python train.py --num_hidden_layers=12 --hidden_size=256 --n_experts=128 --experts_per_token=2 --d_expert=64 --d_shared_expert=0 --hidden_act="swiglu" --moe_layers=[0, 1, 2, 3, 4, 5, 6, 7, 8, 9, 10, 11] --router_score="softmax" --normalize_top_k=false --routed_scale=8.0 --balance_loss=0.00527 --balance_bias=false --router_z_loss=0.0001 --n_groups=4 --groups_per_token=1 --init_std_router=0.0112 --lr_router=0.0015 --num_attention_heads=4 --num_key_value_heads=4 --head_dim=64 --vocab_size=10016 --norm="rmsnorm" --norm_place="pre" --norm_eps=1e-06 --positions="rope" --rope_theta=10000.0 --rope_fraction=1.0 --qk_norm=false --attn_scale=0.125 --tie_word_embeddings=false --parallel_block=false --init="uniform" --init_std_qkv=0.0273 --init_std_o=0.00558 --init_std_up=0.0273 --init_std_down=0.00337 --optimizer="muon_variant" --learning_rate=0.00887 --lr_mult_down=1.5 --beta1=0.9 --lr_head=0.00842 --max_grad_norm=2.0 --warmup_steps=200 --schedule="wsd" --decay_fraction=1.0 --decay_shape="linear" --final_lr_fraction=0.0 --batch_tokens=131072 --max_seq_len=256 --doc_mask=true --train_tokens=365400000 --max_steps=2788 --dataset="wikipedia_en"
Below are experts of layer 7 (counted from 0) of a mixture-of-experts language model. Rows are named router (the router's row for the expert), gate (a neuron's input weights, with its number), up (a neuron's input weights, with its number), down (a neuron's output weights, with its number) and show model dimensions 0-255. Each number is 50 + 10 x the weight over its row's rms, rounded and kept within 0 to 99.
After each expert's rows: "raises" lists some tokens whose logits its average output raises strongly, later layers aside. This comes from a sample of Wikipedia text that the model never trained on.

# expert 77
router:45 55 52 54 54 40 61 51 42 45 54 44 53 65 40 43 51 40 42 48 54 47 59 66 63 41 51 30 51 32 24 46 42 63 43 54 30 59 34 37 50 66 37 50 38 49 65 47 64 40 58 38 61 52 49 44 58 28 45 45 50 48 38 39 62 47 57 53 56 49 35 57 53 53 58 36 46 46 43 62 49 56 63 59 40 58 57 42 56 54 34 59 73 57 40 54 50 56 57 49 37 50 42 58 54 44 59 42 66 40 45 47 46 46 40 67 72 52 45 79 32 46 47 55 55 56 64 41 49 42 69 47 49 50 54 50 60 51 47 60 35 38 62 42 67 51 56 40 65 45 51 59 48 67 44 59 44 53 44 44 44 31 44 27 58 48 36 59 49 41 41 40 70 67 44 65 58 42 47 51 57 59 51 37 38 34 52 63 49 40 51 64 38 34 55 37 41 40 61 55 41 62 65 67 57 44 56 44 46 55 56 47 50 51 46 47 60 66 72 63 56 53 41 41 59 48 61 55 61 46 64 52 44 42 63 59 69 34 59 49 48 37 37 65 45 72 55 58 52 50 39 52 57 49 38 64
gate0:62 60 55 42 58 43 53 53 52 44 47 65 48 52 39 64 39 52 63 41 43 53 45 57 57 43 36 55 45 55 31 65 53 51 51 49 38 49 37 64 57 45 61 48 31 33 61 56 53 56 33 57 34 64 41 43 30 31 47 47 46 54 54 60 49 48 50 58 38 51 52 51 47 59 37 45 54 50 52 41 37 46 51 45 67 63 55 56 61 58 45 29 36 46 42 43 53 49 56 47 56 56 44 64 43 57 54 45 54 40 28 40 62 48 68 61 55 37 51 59 48 48 32 46 44 58 53 55 55 47 54 51 63 65 42 49 48 60 48 40 68 47 44 52 54 51 42 39 48 50 49 46 38 60 48 48 42 42 48 61 42 67 46 60 69 63 65 47 27 58 45 72 41 54 58 48 49 34 47 60 40 65 68 46 45 44 46 49 60 54 52 33 38 66 43 48 53 56 58 28 47 58 49 55 59 34 46 74 56 51 75 39 58 51 46 42 51 38 67 40 57 54 43 55 50 71 66 56 52 44 57 70 52 38 29 42 17 62 39 43 51 34 71 58 72 49 50 51 57 46 40 37 41 69 44 41
up0:45 36 49 54 36 32 37 59 46 37 55 47 55 38 39 60 41 34 50 39 49 52 26 53 56 59 57 41 53 63 45 60 45 36 61 58 39 50 34 47 65 34 47 32 53 52 74 59 52 47 40 43 35 53 66 56 37 31 54 38 60 56 41 44 57 57 47 46 53 44 47 46 46 73 61 37 71 66 44 46 36 36 46 47 58 45 67 44 65 36 61 39 34 61 43 55 40 43 47 57 49 65 59 44 43 38 57 55 52 44 37 40 63 61 47 41 43 54 50 44 38 71 34 48 52 63 57 34 39 42 42 46 45 50 47 46 43 70 63 38 41 58 56 49 58 48 53 50 49 63 51 12 40 30 40 37 52 40 35 38 55 42 42 50 37 49 53 66 54 31 46 60 51 59 51 41 42 43 53 54 61 47 49 38 49 36 56 43 49 62 48 40 25 39 44 46 54 47 35 49 41 56 47 41 68 45 61 48 43 58 46 58 29 69 46 48 65 56 56 60 47 60 45 45 54 23 44 45 41 35 41 57 56 49 62 47 55 41 56 39 45 38 49 44 52 60 43 51 50 36 51 45 49 48 47 52
down0:47 48 51 53 61 47 49 56 56 42 32 52 44 57 55 43 24 66 51 44 42 44 48 42 67 57 68 55 60 54 43 53 56 72 43 57 46 38 55 54 42 39 45 41 49 58 55 41 46 48 50 45 52 39 48 72 58 47 41 53 49 58 42 50 55 75 50 41 45 33 33 60 46 43 69 58 40 62 48 57 36 41 54 55 57 41 66 62 50 48 28 46 49 30 54 52 49 41 71 54 71 49 40 51 40 46 38 60 45 65 51 60 51 37 50 42 61 34 37 51 52 60 42 23 51 51 45 50 56 65 28 41 34 50 52 65 44 49 59 45 43 40 42 61 32 58 33 71 50 57 45 43 35 52 46 56 56 52 45 55 35 62 53 41 33 45 48 70 53 46 54 56 50 33 45 44 56 27 65 41 51 42 67 39 42 34 38 49 44 66 27 50 51 45 50 33 41 51 38 39 51 52 48 38 39 44 52 43 52 56 66 46 57 54 60 51 55 41 79 54 49 64 35 47 68 60 51 59 48 43 61 60 37 46 69 50 41 55 46 56 55 55 43 36 44 37 61 48 48 55 51 56 42 59 42 41
raises: "0", "0 ", "5 ", "4 ", "3 ", "6 "

# expert 110
router:47 55 28 28 48 38 72 54 43 41 55 42 49 48 50 42 58 41 48 55 60 51 57 54 58 27 53 47 65 57 53 52 49 53 45 48 47 58 50 43 61 63 53 44 37 28 54 34 58 50 62 67 57 43 49 47 53 45 34 40 70 43 37 43 72 45 46 37 50 55 39 43 53 55 48 45 53 48 61 60 42 67 51 32 40 48 56 34 50 61 34 51 59 53 44 60 55 45 64 33 48 76 41 64 47 52 56 37 62 48 51 30 41 53 43 50 51 54 47 70 31 42 37 43 60 58 46 47 47 48 51 55 55 73 63 52 40 66 35 46 46 25 61 39 52 42 42 54 55 41 52 65 56 51 48 49 46 59 45 36 56 36 59 51 65 50 60 62 44 45 52 47 54 48 41 64 44 49 43 64 68 52 62 35 49 40 49 51 48 46 67 50 36 44 61 29 25 35 58 50 36 57 60 52 69 45 57 56 53 66 43 51 43 33 45 52 46 66 66 65 45 65 52 52 57 50 55 56 62 51 55 36 37 62 64 55 51 36 49 60 56 36 36 58 35 61 60 38 59 56 52 61 39 56 53 54
gate0:65 55 62 61 58 68 54 56 55 56 64 50 69 50 66 58 31 35 50 62 39 56 36 35 45 58 56 35 54 70 52 50 43 48 52 47 56 43 57 46 52 49 54 30 59 61 34 39 62 55 50 27 43 50 44 42 44 73 57 41 54 61 45 68 28 35 55 56 48 44 44 33 54 52 53 62 33 52 64 52 44 49 50 52 54 43 64 48 44 33 53 50 49 59 47 51 39 58 57 34 46 47 55 53 48 57 48 52 45 49 68 56 36 45 53 50 46 51 53 11 43 53 48 33 51 38 41 49 52 72 49 46 62 57 40 56 35 64 48 41 53 57 36 72 41 48 33 39 48 63 53 50 55 59 58 41 61 46 46 51 61 44 47 73 32 53 43 34 63 39 46 57 37 62 56 44 55 66 46 65 55 57 42 53 62 50 45 38 40 52 48 33 62 34 46 51 61 42 61 61 59 52 44 41 52 52 55 66 31 45 41 53 61 51 61 43 64 57 64 62 54 47 36 41 63 51 34 51 54 44 55 44 51 50 43 58 61 64 47 56 56 53 52 36 48 57 32 65 55 62 35 50 34 31 50 45
up0:42 49 56 58 55 27 50 58 60 51 48 66 25 65 38 47 47 60 49 61 42 25 48 55 63 65 53 65 62 48 42 30 46 38 59 67 39 70 48 72 51 43 57 57 50 37 32 38 53 53 47 59 46 62 56 36 31 47 37 55 27 46 41 48 48 46 49 66 57 55 60 53 42 39 51 52 45 29 39 33 55 58 61 31 56 53 58 54 53 54 56 51 47 57 56 47 28 56 51 60 53 55 59 48 39 61 62 53 51 63 51 41 56 45 45 37 48 53 48 65 36 44 50 52 63 58 61 58 33 48 53 45 53 34 50 72 52 46 57 38 55 34 37 34 47 45 51 60 60 28 42 43 67 52 60 48 51 49 23 50 46 53 63 60 38 48 48 63 54 43 39 78 48 47 48 46 45 42 50 53 56 43 57 52 48 71 39 56 59 49 43 46 63 62 51 36 55 44 48 54 48 44 55 43 45 39 45 50 67 60 59 50 53 35 61 59 39 67 52 56 64 60 53 57 48 34 58 47 71 67 43 42 57 48 40 37 51 52 52 63 56 39 50 57 47 39 57 48 59 33 58 30 41 53 64 61
down0:40 40 59 40 54 49 39 58 56 42 50 52 40 55 57 44 41 50 46 31 58 68 48 54 63 44 47 50 62 38 48 53 53 38 49 54 54 56 47 48 51 34 43 41 36 34 48 43 46 45 37 41 49 58 38 58 47 40 62 53 52 50 51 64 51 33 49 57 35 61 59 64 48 60 50 37 39 42 33 47 32 54 46 57 53 53 42 42 39 48 54 45 52 50 47 55 60 63 47 46 42 33 57 40 44 33 59 56 50 43 29 45 66 63 59 63 66 46 58 39 73 35 64 69 44 47 51 58 44 42 49 35 47 59 46 62 48 66 41 51 48 31 67 59 44 53 44 49 51 62 78 42 54 67 39 46 43 58 70 38 50 49 41 54 64 46 45 42 51 60 40 56 70 49 43 64 60 45 47 33 54 42 60 48 48 35 53 21 50 41 40 54 50 52 54 59 58 55 33 56 40 58 43 39 54 63 34 56 55 54 36 51 27 59 53 57 42 30 60 41 47 44 33 40 44 55 65 51 48 60 44 45 38 43 68 50 41 67 61 58 49 62 38 33 58 70 69 58 36 39 46 51 69 63 56 34
raises: "as ", "at ", "as", "in ", "by ", "on "

# expert 101
router:57 63 41 39 45 37 59 60 39 43 62 46 50 65 45 46 64 40 48 51 50 45 61 54 57 35 45 43 56 55 50 54 48 71 42 46 46 63 50 39 68 66 52 46 42 29 56 30 52 51 71 56 62 39 49 48 47 51 51 34 65 34 42 45 75 52 51 44 55 39 43 59 55 56 57 31 48 54 66 65 40 60 50 43 50 48 51 33 44 64 43 48 57 49 44 53 57 58 44 38 47 67 42 64 63 54 49 31 65 47 55 43 53 50 34 50 57 59 39 67 40 49 36 36 56 60 50 47 48 45 54 57 44 70 67 63 47 58 35 48 45 38 62 26 47 35 37 55 54 33 54 69 52 46 47 53 39 57 36 45 48 43 62 47 66 48 51 52 44 47 55 49 61 47 36 55 58 49 47 68 73 59 64 41 48 48 46 50 50 40 54 64 36 44 63 30 35 34 49 55 42 63 70 47 66 32 59 67 57 66 51 53 46 33 58 44 47 62 61 58 42 50 52 45 51 42 56 55 51 43 58 51 40 54 57 74 46 38 63 66 64 40 39 61 36 59 55 49 46 56 58 64 36 54 42 63
gate0:69 52 56 46 50 49 50 51 57 67 42 59 54 44 55 59 40 57 23 38 50 55 52 49 46 48 47 54 45 41 74 56 47 46 43 48 72 39 42 58 62 42 54 55 42 40 69 51 62 64 35 61 53 58 57 38 55 46 34 59 37 73 40 39 43 48 55 45 44 39 77 44 56 47 56 38 51 52 60 53 39 50 58 61 43 33 49 46 65 30 64 50 34 44 45 65 57 35 47 59 42 38 48 40 41 58 46 36 47 55 34 38 35 50 59 57 38 44 35 51 51 72 53 66 55 52 63 50 48 55 61 66 52 42 37 43 50 49 63 60 44 67 43 46 69 41 52 42 47 34 55 52 41 42 46 50 58 57 62 52 45 44 58 44 37 59 49 48 52 45 74 54 39 46 58 44 55 65 69 48 48 79 58 34 52 60 56 33 63 69 58 54 52 42 55 46 59 60 60 61 44 46 47 53 60 49 36 50 42 60 54 45 53 48 46 40 48 43 41 56 54 48 64 25 58 45 43 31 49 57 35 55 61 35 52 47 69 65 43 51 36 56 40 29 44 49 70 41 56 45 38 55 58 57 47 55
up0:25 36 52 57 40 48 61 42 36 31 54 59 49 63 74 59 71 46 73 61 65 57 53 54 47 58 58 62 66 50 41 61 47 72 57 74 47 39 70 50 68 48 29 50 37 53 40 49 42 38 48 39 49 50 38 52 56 62 38 41 47 39 52 62 65 57 46 49 50 65 67 50 67 54 58 48 32 53 43 57 54 44 58 60 35 36 45 39 22 58 52 44 56 35 43 66 59 52 60 37 53 28 57 59 39 57 43 49 69 55 53 54 52 38 36 68 59 40 41 45 52 59 59 44 38 61 53 49 50 59 65 37 48 59 44 51 63 47 58 46 54 45 48 33 55 55 47 52 50 28 58 52 55 47 39 52 46 49 25 41 46 62 58 50 39 41 44 42 51 35 46 43 49 47 50 49 56 58 54 44 47 46 45 63 56 58 59 46 54 41 57 37 57 42 39 52 65 44 41 42 52 59 45 45 47 58 52 61 41 54 53 64 46 55 49 44 59 41 61 46 42 42 52 28 49 53 55 67 49 49 57 61 49 61 52 45 54 47 35 60 52 69 45 74 47 52 42 22 48 50 61 57 37 34 59 52
down0:52 47 47 54 30 46 46 53 64 42 53 54 55 44 41 31 39 72 44 63 58 46 42 57 65 45 58 49 54 42 42 48 52 40 51 71 66 46 61 46 60 49 53 57 47 80 56 68 37 48 47 49 27 37 39 63 34 51 52 61 50 58 33 44 54 46 38 41 62 55 26 65 57 43 54 64 51 65 42 47 34 48 63 47 42 51 55 65 38 35 59 51 43 45 51 32 38 58 61 64 54 61 42 65 60 49 68 47 55 52 47 57 66 44 59 39 43 43 61 39 49 34 54 43 41 32 43 52 41 56 59 53 54 45 38 48 45 52 52 49 42 48 85 57 52 69 57 51 60 60 54 58 50 51 62 67 53 51 60 49 43 48 36 62 48 22 42 59 66 49 46 53 26 57 34 27 35 44 35 42 58 41 43 64 47 37 48 50 46 52 52 58 30 53 61 55 62 53 53 56 47 44 66 51 39 58 44 55 54 37 41 50 43 43 58 41 60 41 55 56 52 51 33 49 59 51 49 60 35 49 59 54 32 57 68 59 53 39 43 56 59 49 64 54 53 46 57 49 53 59 54 43 50 66 50 46
raises: "on ", "a ", "in ", "the ", "as ", "at "

# expert 94
router:47 52 45 49 28 49 52 50 43 33 56 33 57 57 50 41 35 31 57 59 59 29 56 51 57 45 54 43 51 47 39 43 57 43 44 46 34 58 48 43 62 51 59 24 48 35 56 53 58 43 60 62 51 53 49 34 35 41 37 42 53 44 47 52 46 18 59 44 67 44 42 41 58 32 63 38 40 29 38 60 52 58 73 39 45 52 51 41 58 57 49 60 56 64 30 49 70 58 62 53 37 60 56 52 44 51 48 46 51 51 65 47 39 45 34 54 54 59 52 46 38 50 41 44 72 47 57 31 67 49 57 59 48 53 45 51 63 64 41 64 41 46 62 52 49 38 41 59 61 36 65 64 48 59 54 52 58 57 59 38 47 54 57 53 60 65 39 47 50 43 43 46 68 68 38 57 57 37 37 66 57 60 47 52 34 46 57 70 42 51 46 46 48 26 63 50 44 46 56 36 38 52 51 59 45 35 47 71 65 57 58 35 55 38 58 34 44 54 53 51 55 50 38 48 55 40 55 41 55 43 51 49 55 51 58 65 48 42 42 52 56 50 31 57 42 60 57 29 47 55 45 55 65 38 61 32
gate0:47 67 45 56 46 54 41 48 47 28 56 39 57 51 51 36 61 42 51 50 36 74 50 64 52 44 47 64 54 50 73 47 52 48 56 43 60 47 38 54 49 57 51 41 43 42 58 55 50 44 46 58 34 39 63 50 63 47 35 48 50 34 42 38 36 38 56 46 38 39 41 40 54 36 46 49 56 46 42 48 62 59 43 40 43 45 46 42 31 58 51 29 53 38 51 45 57 55 45 41 73 61 55 48 56 50 60 51 56 44 54 33 56 50 57 38 48 38 53 37 40 42 40 55 56 67 43 31 56 29 53 38 53 60 29 63 49 60 47 51 55 51 71 54 57 43 58 41 65 41 52 60 54 68 49 45 58 35 61 51 61 74 41 72 45 65 54 54 66 67 67 34 40 48 49 31 55 61 56 68 44 47 57 59 57 53 44 51 44 49 58 56 44 30 42 40 49 66 36 30 48 54 33 60 54 49 55 65 40 50 36 63 37 59 50 55 51 66 25 45 49 60 49 43 55 50 59 59 59 65 72 43 53 51 35 54 34 30 53 58 45 63 52 46 51 40 46 60 44 49 63 54 61 52 48 39
up0:41 36 49 51 61 51 54 48 53 67 54 50 45 48 47 44 61 52 44 35 40 63 33 40 41 60 40 40 40 56 46 65 59 59 52 54 56 50 52 35 52 40 48 58 50 68 33 58 35 55 49 56 49 65 61 26 50 56 56 38 49 47 58 47 53 51 42 49 50 77 43 45 50 60 52 45 38 54 63 31 59 39 51 44 53 34 27 49 60 67 50 53 58 38 42 42 32 69 65 54 72 69 59 50 59 37 47 36 52 42 53 66 44 43 59 50 61 54 60 41 72 60 37 60 49 61 53 63 58 39 47 39 43 39 56 47 43 58 39 46 38 30 49 57 41 54 49 33 30 61 68 48 59 48 52 49 43 36 64 41 36 49 55 35 35 49 47 46 62 53 65 57 47 40 62 74 57 53 56 43 40 58 68 46 64 63 72 40 36 53 58 56 52 57 57 32 57 47 47 59 70 46 45 48 55 49 33 50 47 57 55 41 60 63 62 50 48 42 65 47 59 45 56 60 62 52 56 42 45 57 45 26 59 52 42 47 63 49 52 55 55 58 50 43 50 48 48 41 34 60 66 67 35 57 42 61
down0:42 51 57 56 40 49 38 65 55 51 52 47 40 34 48 39 52 51 42 68 41 76 47 45 49 51 40 59 51 35 47 39 49 57 40 57 60 57 44 46 53 49 47 38 48 41 30 42 48 37 49 60 70 37 59 58 42 26 40 42 64 41 62 48 63 73 59 63 59 63 57 46 50 53 51 66 30 63 63 71 56 34 40 66 45 40 42 56 53 47 51 56 69 64 55 53 49 37 43 63 37 51 39 35 44 42 57 38 39 58 54 35 25 36 51 66 41 53 70 42 39 44 53 48 34 44 52 52 51 52 52 47 44 48 45 48 51 46 54 43 46 37 52 51 48 43 55 47 51 46 40 60 36 57 48 39 32 39 48 60 61 50 37 46 62 37 38 43 44 50 57 61 40 43 50 44 53 55 62 62 40 61 53 56 51 77 53 58 62 73 53 58 59 66 51 44 38 35 63 46 43 45 41 58 38 39 50 36 49 47 57 39 52 31 57 46 49 42 81 61 62 44 50 35 56 58 44 40 45 47 47 30 37 59 35 48 58 41 39 41 52 61 45 48 53 60 41 43 63 62 60 51 41 32 55 45
raises: ", ", "\n", ": ", ".", "(", "\n\n"

# expert 63
router:46 50 41 51 45 36 55 55 58 46 52 32 68 61 29 45 58 26 40 47 42 30 69 62 58 45 52 35 50 34 41 50 52 62 37 45 42 54 50 42 57 56 58 39 41 42 59 45 69 49 54 44 47 46 35 31 50 47 46 50 72 49 46 45 48 37 55 35 79 51 43 52 43 34 52 44 51 39 42 47 41 55 59 51 48 67 56 44 43 49 48 58 48 62 40 51 61 63 50 44 41 59 44 60 51 51 46 47 66 32 51 37 46 38 51 64 60 63 51 56 50 50 40 41 56 42 70 33 62 41 66 58 38 60 62 46 60 55 41 54 41 33 50 48 51 49 37 29 62 48 59 63 32 65 51 63 46 55 49 28 53 47 34 40 62 54 36 49 51 49 35 43 58 58 45 55 55 46 43 58 51 60 55 42 38 51 49 52 52 40 65 66 52 45 56 48 36 46 50 38 42 52 58 58 44 40 63 68 63 48 68 46 34 47 70 28 38 68 57 53 67 45 34 43 65 33 66 41 53 29 50 50 36 46 48 55 51 47 60 41 53 55 33 68 45 61 56 42 54 47 41 56 50 54 46 65
gate0:52 72 33 53 32 32 46 44 74 42 47 54 65 65 49 41 38 71 45 42 50 54 41 43 47 41 47 55 66 68 51 36 45 49 50 40 48 43 43 47 56 58 37 64 43 45 48 36 41 63 66 63 42 46 49 48 41 60 61 56 47 57 53 47 59 53 51 58 45 42 35 63 46 58 50 44 57 63 62 42 54 41 53 48 52 53 58 51 40 49 51 39 38 47 62 37 42 24 57 34 57 52 55 52 61 57 63 52 57 58 54 59 47 73 56 45 57 67 62 52 60 56 55 39 38 41 44 52 61 48 64 58 53 52 73 58 60 48 51 48 51 58 54 37 51 32 59 53 50 38 62 57 40 36 32 47 63 50 46 46 60 56 29 52 51 41 46 39 53 54 57 51 38 59 42 47 60 44 55 49 42 42 32 44 48 58 45 43 46 69 58 45 61 70 61 50 62 58 54 53 51 59 58 36 55 38 56 49 45 63 53 56 40 54 70 45 27 42 71 41 66 41 45 38 51 39 42 43 44 45 72 40 45 47 65 40 46 52 44 44 23 68 40 46 40 42 73 57 32 56 47 33 51 44 27 56
up0:51 44 32 46 50 47 47 56 47 40 67 45 60 58 58 33 50 65 57 61 55 50 40 47 32 50 47 67 64 37 47 49 51 56 50 50 46 55 54 61 39 55 42 56 54 55 68 38 61 51 59 67 47 65 38 61 60 37 62 46 67 50 33 39 37 60 45 45 42 41 54 46 61 47 67 31 42 43 45 35 61 59 55 58 34 47 49 62 57 47 60 48 32 47 39 43 50 44 48 50 24 48 53 48 45 46 60 60 39 55 55 58 59 66 58 42 70 43 34 59 43 67 31 66 52 41 46 49 40 35 51 33 59 62 34 54 41 46 36 43 56 68 51 60 57 75 58 51 57 64 50 64 46 51 40 43 50 64 58 37 49 58 76 38 57 57 34 76 43 59 67 42 45 59 41 38 43 70 64 32 49 59 42 30 52 58 56 54 66 45 33 51 33 51 57 43 41 59 48 47 48 50 42 53 37 71 58 48 47 38 34 53 58 61 54 54 46 47 40 64 52 55 50 71 47 51 57 66 49 44 48 49 54 36 63 58 52 48 58 42 47 52 44 34 48 42 59 58 39 50 52 57 37 51 52 45
down0:55 38 59 48 38 39 53 64 41 49 49 67 58 50 45 42 39 45 57 49 40 55 31 44 50 49 46 55 46 62 26 64 43 45 39 62 52 44 42 41 37 64 46 55 45 55 45 56 48 52 46 49 63 53 48 58 67 56 39 38 36 46 42 56 62 44 30 65 50 47 37 48 60 48 69 52 43 42 42 52 42 68 53 59 40 41 58 43 57 55 51 68 40 50 50 37 56 50 65 38 31 57 57 55 48 44 49 24 61 68 40 41 41 53 64 60 70 51 55 82 38 57 43 52 69 79 50 33 58 49 46 36 52 41 41 54 52 40 46 46 49 42 67 57 50 58 44 74 41 65 50 50 51 45 47 37 41 51 43 64 56 58 62 40 45 46 32 45 49 61 50 54 59 57 55 37 40 47 55 60 52 57 38 51 56 40 40 45 49 45 64 51 38 37 47 41 54 51 51 59 58 52 53 28 41 59 57 50 45 37 33 58 58 32 42 45 62 56 49 52 67 60 60 42 56 46 58 64 41 44 61 32 49 36 41 60 41 53 42 43 62 53 65 47 61 56 55 41 48 59 58 73 54 49 76 71
raises: ", ", ". ", "; ", "\n", ".", "\n\n"

# expert 43
router:55 48 39 44 34 41 67 45 57 57 66 47 55 65 31 41 43 32 44 46 59 44 54 61 62 43 52 34 57 45 39 46 47 61 41 47 44 52 48 41 64 64 58 41 42 52 58 48 66 41 61 39 55 49 30 42 64 44 46 52 63 40 55 48 44 50 61 46 74 41 34 51 48 42 55 49 54 38 41 61 38 57 62 49 50 63 63 43 55 54 48 50 61 63 44 55 46 63 51 41 47 58 35 53 43 51 46 48 58 43 59 47 43 41 48 72 53 55 49 53 47 59 39 36 57 53 74 40 61 43 70 53 47 50 67 51 62 50 34 58 50 53 69 36 55 45 34 37 37 43 58 64 50 57 55 51 40 64 52 40 49 41 37 36 70 52 45 56 42 43 37 39 63 64 43 48 60 45 37 62 52 60 71 55 28 48 48 60 56 37 65 69 44 52 65 41 37 41 50 43 37 49 54 62 55 50 51 63 56 45 68 43 30 38 63 27 42 63 68 56 49 59 33 40 54 37 51 43 65 41 49 48 49 50 52 62 59 42 62 42 55 40 40 76 32 69 58 46 60 49 46 50 48 50 50 68
gate0:59 46 46 53 44 51 60 42 55 58 53 55 38 35 56 51 50 55 57 67 50 51 53 51 51 35 46 41 56 65 47 44 53 58 49 30 44 51 49 32 56 47 48 46 63 56 54 43 47 61 35 46 44 40 49 47 59 53 48 49 51 59 50 37 56 43 41 46 43 59 46 54 57 59 64 62 50 73 60 42 64 53 52 40 60 65 63 47 39 64 50 36 65 58 56 52 40 76 71 37 57 46 39 52 58 49 50 40 50 53 65 54 43 43 50 50 45 51 50 51 80 53 39 60 44 26 37 50 50 41 52 72 49 63 53 54 61 39 34 69 45 38 46 42 39 56 31 59 41 54 60 45 64 42 43 36 66 49 35 45 51 42 44 50 65 26 58 47 47 34 86 55 53 40 63 49 51 50 61 32 61 44 55 60 45 49 43 53 49 55 39 50 29 53 49 80 57 61 49 51 55 38 43 57 50 56 49 57 47 33 40 47 49 40 60 20 64 60 46 49 57 20 44 52 48 41 55 40 63 48 49 39 58 50 52 55 62 58 46 48 53 65 63 62 42 51 32 43 40 60 65 45 51 59 54 57
up0:26 42 62 54 44 74 63 49 55 47 37 41 53 45 55 56 44 56 57 52 49 43 70 42 59 57 54 50 60 46 48 32 52 53 67 60 59 55 46 47 63 53 50 45 51 55 28 55 53 66 57 68 47 46 60 47 48 27 59 46 54 70 75 44 47 62 52 64 43 47 41 46 69 46 55 56 41 37 50 48 66 51 37 58 55 59 55 58 59 45 47 67 54 57 40 52 38 47 37 56 45 58 64 59 34 37 53 52 50 37 53 52 52 38 53 54 42 45 45 54 50 46 31 52 46 51 77 44 57 68 46 52 58 62 50 65 19 66 63 38 51 28 57 67 49 60 61 53 54 50 52 59 55 60 50 69 56 59 55 61 60 55 60 48 46 49 54 53 48 44 41 33 67 45 49 65 37 50 50 31 56 43 59 42 61 32 63 39 53 31 46 41 46 59 59 52 30 62 47 37 47 62 53 63 49 34 45 61 43 54 36 46 69 62 52 55 38 58 54 59 51 52 38 58 55 46 55 48 44 70 45 43 42 46 59 52 51 55 54 49 39 62 58 51 58 29 38 32 50 55 50 72 53 46 47 62
down0:31 61 38 51 57 39 60 67 44 48 64 64 47 43 52 52 39 69 52 60 43 50 43 26 40 54 59 47 60 53 57 62 41 48 34 55 48 51 49 51 54 45 43 47 50 61 50 43 31 40 53 54 68 50 48 45 33 63 68 44 32 62 49 46 37 59 46 50 57 38 49 55 52 63 35 39 42 42 50 56 59 48 45 40 47 29 50 37 60 48 54 56 50 56 49 36 45 42 56 55 52 56 52 55 46 33 53 58 67 44 53 33 44 57 42 56 49 44 55 64 27 46 39 48 49 46 48 50 33 55 49 57 53 54 60 49 53 70 46 45 32 50 49 35 60 31 74 45 37 44 38 45 51 43 39 56 54 53 53 64 59 46 70 42 36 58 44 50 43 52 56 48 49 62 50 53 76 34 47 60 54 64 50 40 37 55 46 61 39 54 69 58 56 31 41 48 64 25 30 62 48 36 51 37 60 44 59 40 58 56 62 46 47 65 40 32 65 44 53 52 43 58 61 39 44 48 53 46 49 33 44 57 28 45 47 58 45 48 45 41 81 64 39 38 38 38 68 56 57 46 48 63 65 44 42 60
raises: ", ", "; ", ".", ". ", ":", ": "